config.yaml
n_layer: 14
d_model: 320
d_expert: 176
activation: "swiglu"
lr: 0.00264
Below are experts of layer 4 (counted from 0) of a mixture-of-experts language model. Rows are named router (the router's row for the expert) and show model dimensions 80-159. Each number is 500 + 40 x the weight over its row's rms, rounded and kept within 0 to 999. Numbers have three digits each.
After each expert's rows: "gets" lists some tokens that make up at least twice as much of what it gets as of all text. This comes from a sample of Wikipedia text that the model never trained on. Tokens count by the router's weight.

# expert 18
router:506420444445485505562459488519563495472451482439564497455484484487471435583531540447483529540484524481550566553427527466464520475500503483480507547478441484509535504517482549457541577504486492475555445562543522562549469520493441463477518516
gets: ".", " and", " the", "s", " is", "ism"

# expert 4
router:509439425429508490569480491531564516491466494429543507449495466483480444589522555447484543541477518483548573544436519476491506463504500484474505547487446500505507502539490563446539572474508479487537466555553526545571433516526448450509489511
gets: " was", "\n", " at", "s", " the", " is"

# expert 8
router:609453445441474494541490548461492535492445471415489475443490470456526498523503545428517538512485502461497531605387535452531506440500517558400566511528492507555479449585435547435471569552532527463522524553500611530507532507523438478494537514
gets: " (", " UTC", " (6", " (5", " (1", " (4"

# expert 16
router:522434451447486509562463466530571500474436477466546542464496471477472435593520550454486537530474536499560548541453534450513489467538496472466519532506445492532554505564516544459522586493516486474550454554528517560533450504524454455518513517
gets: " is", ".", " was", " which", " to", "\""

# expert 1
router:500439434445483511567469494520565536469446456453555510463527459490480450565528548460483552543488489489546551568469561471501532478539498478467520531482438528494533486549520556461527558484554526472537442547552527573529456512498434433503493514
gets: ".", "\n", " ", " 0", "\"", " it"

# expert 26
router:509432435432482507574453508538566512473446461445550502469478445465476446581528571460454538544487490503560528564453569469489512462506520483478522522508427530505531494535510541454529562485522536465545467548541529564550460522503446447518504505
gets: " ", " also", " was", " not", " by", " he"

# expert 2
router:529428426441507479554460502520568488473459461454546523459507480488484424552525553457493527560476476492545551569440592459535534470502515478470542538497451549490536496518473535456521560484520497480562476553553525561565469502527436431483507528
gets: " the", " a", " in", ";", " as", " like"

# expert 22
router:511430464418509499564464528543565504469445474441542487467483450502501441565527551447476544541468491479568547554453543472508526489507538492465523528499449496512551499528522542439551576480530490511554463552539532552541473519507433456501505513
gets: "\n", " that", " |", " –", " of", " in"

# expert 3
router:532494463493488523573496511449529485468503505489521443509508452462494430626554552466536545588520533513523554525463509477510504441474452484413517498456434546519506486488488522470520524520520429474542447541518557555516502554506474387538543496
gets: "s", "c", "'", "(", "es", "p"

# expert 24
router:471491418461490536552479490450532580476509459467541535503499459496488515534548550490544502514467528513501548514467567453474538501516522494461494512432410522499505474556462554498533548476518496472521450520539581522567438492550459435495468489
gets: " after", " with", " before", " while", " during", " After"

# expert 31
router:531521485473473522561469527519544503485475429525566496471464451496541397565637556494530529508450445450524577516473562481501492485553531489532541558480485450490553446504532565434498518519482526492496506541522563535461449492528477435552454490
gets: "S", "N", "C", "B", "D", "T"

# expert 0
router:487486479472494489525467483496527540434505463480567430424497448496483510541484560462523472524513518506533558555535476512459532450497529449481540503457506481487529490564533500472559531477527526503497479537501494517531468542522452381446513529
gets: "-", "|", "=", " -", "1.", "2."

# expert 25
router:494448432428491500565469474534571533473453491450545512473476496463461431567550534432439558518498483493553552557452503437564475475524545483506531520467442501505525503485459547452537557492542478494537479565524519547571487515501472434467497525
gets: " the", " &", " or", " and", " 3", " /"

# expert 27
router:503426443436499531570453461514571489457461462428550491468452454465509449566527542468473521558458451474562547547451547473529507486507508481505529515491458510454553485531508536441527566476539465489554446549548512541537435505520437435485531501
gets: "\n", " be", " in", ")", " —", " were"

# expert 30
router:488429454442559581543464419496572482455474443434512489453456484511528467557532550460495538535534455519537510510464562473509529434520502505454523520489428537474514478585454562468591556479495505488527436558546519542537467514499453430480486504
gets: " for", " on", " of", "ing", " a", " the"

# expert 28
router:562491468470488464554426487526533458537464461471506538471528472537510464527564551439587537503474500482528598514511500484478531480537482475529535443419446490526516479530549544497475534515563572504505460568502560524541451520495445436437491512
gets: "==", "===", "====", " \"", ":", "The"

# expert 21
router:535427439440477509576442512524565515493453462443550520453512488462478445572525568440478522550483496490557548547445548478525515454536504490480526537460458523458549493512497539449520566482542504471526472559558524555542460490524477437501528521
gets: "\n", " 2", " of", " as", " |", " 3"

# expert 6
router:494409441433483494564457497528564480480442452449530515464478464500486435566516550447496511533495492484553543576426526484500486490519495493481531544496449510463535478529499531452545576492502450506552456549559534533570455526511435443520511519
gets: " |", " ", " 0", " 5", " 4", " another"

# expert 15
router:529406450428507510565455476542565514483449480457551539477485492494507450584512548444496527552514501473542571565446541471481522482508516485471534527456456520508550508549502557457533562508521498495546432568550528551534463512477445445500499502
gets: " |", " to", "\n", " film", " at", "\""

# expert 17
router:499437410449518528517471463502551471508500460463581489517490506439438445526557536458548550513501481481515517543433515491528473496512479499508552502485431493441529465485448517402483541523466482543550516562553558502554551531522463471493492482
gets: " New", "–19", " York", " England", " South", " Australia"

# expert 13
router:539436453444491504568456491524558508489455461456538482462491478493491450582529542453475527544470497499553559546445536457468456470482510468472513512446434533470511466539497560462532558467521496479544459552553534546546471501517459453490518516
gets: "'", " his", "ed", " a", " and", " its"

# expert 23
router:503433450430503494561455479527570520470439464457547521457512474508462427556545548448482519571445510474554519548471543448507536498523500488513517521483449535491500451541509547446551565477557416483533445547543517553552455508538435453508485516
gets: "s", ".", ";", "ing", " ", "er"

# expert 20
router:507476451441517518525471444465501485449487440513559493495508446496475376545537548461500494533505452538519576561474519514510506426508472459455535582487448506490547543500515567477499587416444485508570529498497522493461473509522441474445493522
gets: " de", "o", " La", " De", "a", "re"

# expert 7
router:524440436436513499555449494542576528494439464453556501463513462522466443571521542454487516570485511521551550559442576484516481451518490479482517532486430515515509498529517557447536587478510492500555454571553501524551485507505448450505537510
gets: " the", ":", ",", " 1", " The", " that"

# expert 29
router:517409448436485507561466471506563521475449505463541561453500452494500429564508551440508530530539520486557575566439525486456543480502509478489536512504445500492546480557535548454527570473512499498554464541550532570526453535493449451543528522
gets: ")", ".", "),", "s", " years", " and"

# expert 5
router:494433446434481509563475477515560498461440476433545504474505474469449436593512554456491538546482482504543550557441528482480507460500485493476526546466450528499518507531478536454545569492502463487550467544533533554570507513498445431495534524
gets: " of", " in", " 8", " 6", " at", " 4"

# expert 14
router:491433486514428499524509519458549519449528442439491489454546513542402453545517560467486530488485594429561509506467599463532535459512483556474536492470484516460525461519512572483541527523519530480510486602507601561496509470467488481446578474
gets: ",", " American", " European", " Indian", " and", " African"